config.toml
moe_layers = [0, 1, 2, 3, 4, 5, 6, 7, 8, 9, 10, 11, 12]
lr_router = 0.00126
vocab_size = 8192
batch_tokens = 32768
Below are experts of layer 5 (counted from 0) of a mixture-of-experts language model. Rows are named router (the router's row for the expert), up (a neuron's input weights, with its number) and show model dimensions 0-159. Each number is 128 + 32 x the weight over its row's rms, rounded and kept within 0 to 255. Numbers have three digits each.
Before each expert's rows: "mostly gets" lists some tokens that are sent to it at least half of the time; "comes after" lists some tokens at least twice as common just before its tokens as in all text. This comes from a sample of Wikipedia text that the model never trained on. Tokens count by the router's weight.

# expert 9
mostly gets: "{", " $", " al", "L", " pro", " ne"
comes after: " |", "\n", "|", "  ", " 1", " 0"
router:135144124176111190089098114077110174141136125134153097153172104104185100144158159085105160128128137131095080104151135088139124093125141090151138179077143125115107137164115147116109131090142129160077141092093164119107103137143060157130137180136147166121115041160111150146192148071106125161141074154138095149083136110131105154180110147117139156147182137090164155165176181151148144099165142052102148144147200128156116171049101120153095162042105107093085101158122097142143150170158181
up10:133106140191119192128092096078085123125157077135107076140200181072153171130170130128141189123148201102163097142171110150113169152128138146133148093147132137171096131159174154105076128055165157117158141092072107201129113164177149096164169062143126124121128125159179137135164108101125097144125139119104135156142130125127194105070130116143097103113130095149075130106152138125108138106202153114103158100107097122170139166114132115168061104092147127097132062147124087127181132197149119
up11:162157169071083135115125133148133088112066091128137145113182099151102108135178211108076141144112125102138155093153110121173159178193131021188167133175065146130128117160157149148113127128125136131130145110046163120086127123202116111116213132144142138119097103108111122170151105096179148121135098130146118117123102152120181121145099133133095110115089135124060130141153149112110088191174161122137122149155142089127109110100110105129085110147068224130146112176116078111127158115123168
up12:131122141141144189142146132143132072154131066135158140121096144135121103130173105142088188157116114123119146110137089122108113087141141133132171163133038122176140195112094152088144105129180132119114128117119185150085193102091133044210164085113073148124139149153170121122161165133122057128116155123125101091094102101124091128161120096126136128098205095127165121107165147123126152149151075150074083144093150075146171192150115136119185144125152106096128105190153120152181209157100118
up13:116145106157160165103086155154076065113132146094104113147155137152167180157131134093093145165126152124174132075171064086080112138166140142120119130122122111169107169110181116116053138130063128140121113149182126114145084135117131165096143076159149135108135135142171148107129102154106126163131155123152121113062154137165158126102132148110068176106133122146124113144125139193109057161140132128051132113140123210179139152101127060157137125121084075144106117105206084159169231106165138
up14:117119133110119163107130130160116190138090083146195165079093128162119129161151120088135170158177107088116124083140152124112128102109112128137102087143124132112123151109177156113128057125144107078116130102127123128148193080121067132160146151177197106152113082117186151118059125098118114116193115116116163141152128116162156099165102119111156143044123182152146168091144121109142117133135100124121043072097147102116181145146150056153062151111055160066093151150179135149153123145127198
up15:123125064156133156136119143088130168148110186149134119134074137174101152137153132104082081105096152125120155114170183100135139139127173136136146107103129145079158157163161111121186088091118115192188113152161083123167183107116092095068166172160125126037113181132131149112175114116113149145139147136068109098105094125178107126096091106152085083177104138167125094097128118101124110196131145189088107103073196193161133153146122118185081157091107080077165148124118132111112103117152090
up16:102132132065148171146109107146111111144105140180135097099096099126095137080152110142067184084132118098154138130143089103050119157154128124199115135125120128096074152132180115125179153192175171128099096185088124142147187155109148077137142103143079129097082172133158110148098152125192117110092159099079117128111130070144069093164173126165112115158148142169136096129136082174104178162158128143048069130085099120101150124149119129115141059170182148182103115126156144144119164120153081
up17:203124159123121146121160102120103168155114154130159088150162115168142138194140075135156124108147110127113110134114109131136161156148146097125136161130114082079109136121191152133155063091184147174140115131107135126084090142103137051101148119134167125059123168132145195117156125071141123078139095082065046142110199088106151106092116217169103103160132071178114161100144087145150121116105138151089092052053151141144116174108120160150149132142100138140125102143135093157119068140136139
up18:143163125175127131172107147098071111115112082162101110123084096089106153139176160110096152185092105146096101114123112105174107193148132162087137096085069177122186180199096140129128110154104071197078134117096103036211123103166107153104127125102056102129147172147132085124125128163154172138090132078109121106134155164129172128117174157137109188135207142125117129161166116119104091189118153144142118154134141126134151143130101171106127128116094154150136109145170078120113163148159080

# expert 17
mostly gets: "19", "%", "18", "00", " 30", "7"
comes after: " |", "–", " (", "  ", " 0", ";"
router:106168189105110089118089113126097065094122130108075130155134113117204130147173153168213096153164165110092141140126131091142127094063097147141126142134160146142157063147127120154091075085152162152101150148141148093147094179175166148122089065188139135141127144110144157121108140151128141172123147162162099167161134137144128051107116148098151107131119158129048098145125136146133083107108099115149135164135117151132162130126098200112103135112140098161116048065137171067114054190151161
up10:073155127082151162119145125167104161113140109114163136109169188114175121124091143055136108124121105129108091099167113079126190149210071166092190142120133170106112152174138126114140175181132123141106178118096058088121127124107145141142149150076119091145122162115087123154103125086118095180161169146094105123134153099163100095100145085118099112154110190151137154101118122157152141113064055138088158149162151154153118134093050172055093118099144167110106117133158203131166078142123113
up11:112102225167151128134161102126139156133107091187111117174147172117149157126132120132134113164158093122128143137167135142103118173123094165039129062151160151098118166153144112121122108126141156100128111092168099170170097105181146077099094124092151119108124207126201162119094030113104122146124150106072082158126137106142101184114207152122114095111118105167107144188133078104092161093123161123174088138143097100128097120154106154082090159138127132106190089154151121162165126069154105
up12:137158155127142151098096109186095147166174101160166149165167106129157102125143139067109140048121213137134148084173143092150140143146066124147050138084144135115112139106172160120159118129154125133127140147054161114129123088105090214046143191091135165137099144097143154111125076131149143146100118091159136141132113118190162100125099104112116098169205153137082122156172099125129134127150090120119096143065109139137133067156140099122120127076093102118181141131087151182153114077187114
up13:083121134171094152102117097140148106169126137121133066177144113153147209152174183096106137095099048149131147148177115120152125182169172179061126135128092107137159199114122125107157087144126070071116110073149148182157183126078044087147141109129100130075093122142148097171100072136133128169107142144116099101131159140127154124124084156067163156088158166156065098170133135050133186105170110111137109115156167140161101182137096118124120124137099137111144096117107132135149142128114147
up14:122137203126111099106162149128098155166105123125151098124111111166169101187133190148104151113113156132104097182132118199108103158139113115132043095049123113168127170126174133138123092201060143137113139083146123107129108078087134152121125151153116105120101159159149103154076107113133140093073133153132124152074163083079133130136125195135078160104153133086160143176135080113060154137098153083095056126110180109164128164069121161124064116160166188128176136130114167104118115127155137
up15:108157148126151159139138118124140112090159099106081137115147175128114128152155143111084123163133075155092056099176119110166104103139120172140158104103105121139115170101095111151125099099104115070146125104187108149076161114178183099074161064135123069092103124096149172195154095141139134193138156185147124128124115108124164139099159126087072136131162123118097174198135074142141116172139065084086099161163172098135152115131118076138082115211125134113125099103199188173084151133118163
up16:142144141158106078067143067150162158129123103157113059098100188192190183129073157102112139117102105182161159098131102184194110099114111148093159164141126136178075120098137153113118130082177096151078162049120090123127120101127050113161139115156141084148131186142160111110115168109149130114131125165079117095114146122143109072211111148124105074120115126104130160107186147088128139145110094104137126158160095152159073098157102158106170121108121166131129157147116177125095124142199119
up17:158129152136131090121164110178161059103125123144141111118204169179128127147105124083134114194148109137150149090163133105095156146199053151112106138116160142121114149134119134172178110159130132130131177142072070144042150068160145121093085128102129096112086140093121109126136083086049120183106123149182125118119123163202191116156177098133107111128146118139135155132135070142130094135136106122113122084122150090131102090101123092135146135175122213127084170098140134100097041091148110
up18:170158075169153169140114125154155110096096084127092081123175181167140102160121114107040087085173125179180092121174123102077143094091097144140108142120106215093121114129167147124150117124112124078128152097080122133073159067156165110104218125135169102087096121085133096201156122111139143149133131079125133112122143103145172125101116134138135143118088131117139135104142116141114117142137119122140146107153089070173133158189188141141175142090058127078078173155099062137163131144098149

# expert 11
mostly gets: "°", "″", " Ti", "ph", " fa", " la"
comes after: " |", "\n", "|", " 0", "  ", " 1"
router:119160114107063109091091078110137203126135158119131150177176129172184075123162125105138149143166122114077114063129122178167109113129142112145139126136162115142131077158081161110064142087061102164138212144093103111130086162100091159107090179135139185200148081149102152076145154100110137111086104160128119100129103157125108085162142110100137107166163104094138149173136171118138083131136124090180130168173162122121137137068128106130121140095121128125055039130150109144136078130158168
up10:126072150112148154133107126093130152085137168186181090129166168158131093154142098131092119098183161099091127123130111104154130156157150107183139149083081141156066140112135130095100084144197132178112135107124098158099178097136114118202154135107046050123152150124115106126154074102099158087113131157162173127113088114115134097140112135142070141135100159141133179171205152139122143072117165158060177165087098106121154143157055119115114147144113147153149142166081113169173133071169104
up11:168168126176110140103074136111104154037102163167117142128118182171111071085163182101145152086124110149152077171191051121155101089130150134161131068151150096102072160171145172114138126172124093134060094140109093104166153152136173166108126138149086121103144136129105115105128185069083099147162116116134100175131128182150134127134139129073051160109137097118181150150149119143105096149185095085152111103125148123151087154105153146183093167119095149060129116160102143125106115097143157
up12:123136097142142098128110148152097131069076143123140157194111140128157130131144109071148113129152182059079106100191149108136178117172127085057075158149143170127135127124144154060190114144112147130085149142158148142115128089147113137192142133096125146162113134087114138159163109133155125185098087124098150094121100157106219102164082110166087140092118137098147154122186114120097114126063149165100143167162193135190130129117162118060098069168158100156169144118105125065117111073122095
up13:104086128098118124104112106095127152134150156134140114095126123127139158109194139154152114070144114050119091190154110131080121150132118153116132110102137128038079123114209124121105102134148159166097159164130154152094153125151155160119129132167109161067141200157182109127130168139149167126112151123130099131115092105101156085152150116148063171191080092185144127126113104049061162147138157140157090163145189161123085183075121098093106121216138127137096117062139140141140142173102147
up14:129201097103141101133169110100077082126117160158157105127157172125171116109155137089154133126189124162107042125177133103174119114147083152106120124130122183114155140140142163093073118206070112100060090112126136099186082148072183126102205108127130124160129139198173113149094090099117091100116074169116153125138104189149131160155106087131098120198099165172120123191116159114105139164107134164136135141157129103142139084141095125122074143100138117141122099194106110066139154124133130
up15:114089136106135097113127082108139152122135124121164165072117192183174147060124169121192137111193106141150131114201149113147154163180104121138136113067140164160151074147152106085137122122123154172071103132125131183109148150147108156159164137079131053129097093127118110128129116069080164155143178181155055133115127081109158170168149111076087135135172136157123138108105149081138143134132096113065156070117163076115077145144091067127144141084075136157142161136134132169149115116081081
up16:161108137118145166142142108065143098142048173133176112119143103120164109137103153087118169119177045123137195117174129082068160159152135201145130129112082155119149174161183149079161148154110129156147167136067100139102138103109160151161145155123131145116102093135194134174138149147156158103106146113185131119145075131150172140092136101142119101120113101056141115112159099131080190157069079120142121112125145162118159140107162091100057096120089099140106087106178093127126098098044150
up17:145113215073146148122107103142156102127090000077096129114149136126137081127186094127140110145131191175142179147102106104104146104110141130166141139112109161132170168182132119042182088096146101115123116107120141127184137129090127132136129104089122135144109095126092151123093139173136117120128208126127137156103146138206127164135132089155128140085077181119098164145134177173083133133136107115128076128119110185105151122132120136156149159079111140214135127126139104124140118147151149
up18:144099079129097126123113148129090115134084068097133129168174175120165133117145090121120140125178121118153147077142141118141189154109099094140098073090133186106083167137146189143084140121174102131119115108131129112081151133078125104151152134126135156063085089139110110141101110085138118089125160154095155181119160093204034152127141148122138128169134202150153140130139114175176151189136125133157147115150160177169092137125161199141181113096162132085137068097143236148135135101109091

# expert 24
mostly gets: " t", " No", " Le", " La", " R", " s"
comes after: "-", "\n", ":", "  ", "°", "″"
router:109160106160134060079143092140193171185142134131104091163166059206133117091134120107138128119091193125060154074106152143069142154106128078110089129061113125171129152094144118182081148188130181158151179105145115117100100115128066166124108137166156109174113164115167136079106096126126111085086077189123146129171109163123129116209136168177148090130137118080150141128140121122143140077138161126113116117072130070149070119085165115096119160115121135145106115097136159121102120108116110
up10:143166143145130089101167080121090120170089069128099061141168135151140125164149141123181147129164062136119131080151091160127124109165124115150166062115117153128119095119143183095050118083166083028086178125094118148137113108170123097127102139169128097159131113160111156199113113162155156074114152092165101078100055159191185154133107171085155106143117142097136138100096089117136154132126149167075103110086095140168050171117143142088163163129099122139128119134138124101102127137150155
up11:139135107151142127122121108090140154127168056117061034098155184147172193120159169086085125164146106139177173145128070108116120203114122155109161105104103169145172136127206136116141082157143081137119045099098120151130130125146144130115122177092075052112098207042111165152071146119161124166088115167133120129088131134148155131115127078115166145125156194106130133161124092103128168121119140121135128140140141105089147131172127136143193176163118145121151174126107123108121110126091110
up12:143105143095120104112125103121119151145104120100154137158119160112144108112102149092153182175199125148119141124139100149086092207156148155136106099145098155130105183107174145121101101107120153165152163160153093162105142105076072167182077104151071142091111121123144108127148099130135190116112134080190048124132154155123131055194131113187094103128150107171069129172086124180126128166105107179134137091095098129101183178098109191140094123134123152097159179096184119087104142183132072
up13:146116126136160088066147079145105064083094118162154142144083142164132151165179184122130137123205084148155119112122066071083152172158149118158146139086088164149125186176151126063177114184103124104112121155088123127101145114182123119179152165100084135104114158083183133150155093130106155145138168061108084090100101124183153138153114130101129155142140117168071190171149137108133160138130090075138103126085168137156091175111108138106114140136138161128171118089208112147162132148136079
up14:174139184092149166117123071086127109099120102126177156090093098119131111160139173103182112134114158197092143149162116147071176116142122099106061174083098113127091155140215141111123120191144112119192098141124126065130094112118133118146147122100157132149079117162175122133106096112129143133115187123157140072091122105125122158115174113150111160180134165143124152192143136191097080157112049128111112112093159112141087145135074013134117089154149126089135121127158177093145116136094142
up15:153133147082179118106082055167118161127137089089067122136171106159125108116130179118151086146139119147084166100150075139069117127133083107147088105134135121121188111141187151096070111142107091104107097120110137116131140094123096112127123100160178057129121153146193197148100120154178173121106200135111171111128130108139108123133132044113091143096142201156092155176184133126125122181153092158105069078129102134178165111152115122139090119130129096161110107193141185143168105149092171
up16:171132138079120119101103083143119096151109137133120104147190116135182100136133198080157161130152124122147151080155076138106151184127147125135073131174212158146158110141210129201152095139139134136068118147118120151117108111152153139113116083156137065128122172117096132136099055149153076193140125097099129193109147115167135086141116095107089121153103069142140108133155145118125145076102092144097094088052132197128074191100177150181111180132094068126114120107117128112132138132158108
up17:100088138167102086089111040163131121141097082135091080079128115128174111166125129141098118113175143133102109107172114165149161152088090100068140123208117111147109143138109190104116103165137068124081131114150124124147085102114121147142167177150147140234135120092193147210135056091145138137154154129075143089193126149167151108117126163168047124112152097114108150134091148140167134144073125124111151087189194092128128145103142105105105147118102108099146078123117136145132115138150139
up18:123125092141123181122155117181108146108150096165140072115229122130151130105167120124148182094126038128159145091182136178076106114137142136131126087186065148135145141188093126113158141206122108119064178075145137118160180164116064147107098153120142112168130132139121142180086149183127146104090103109116095072111115084120078146140131132140170137121097076108116138145154130148134147127177140062133138138129121164155169144170133157189152153137090124131075182090066130136132117119068141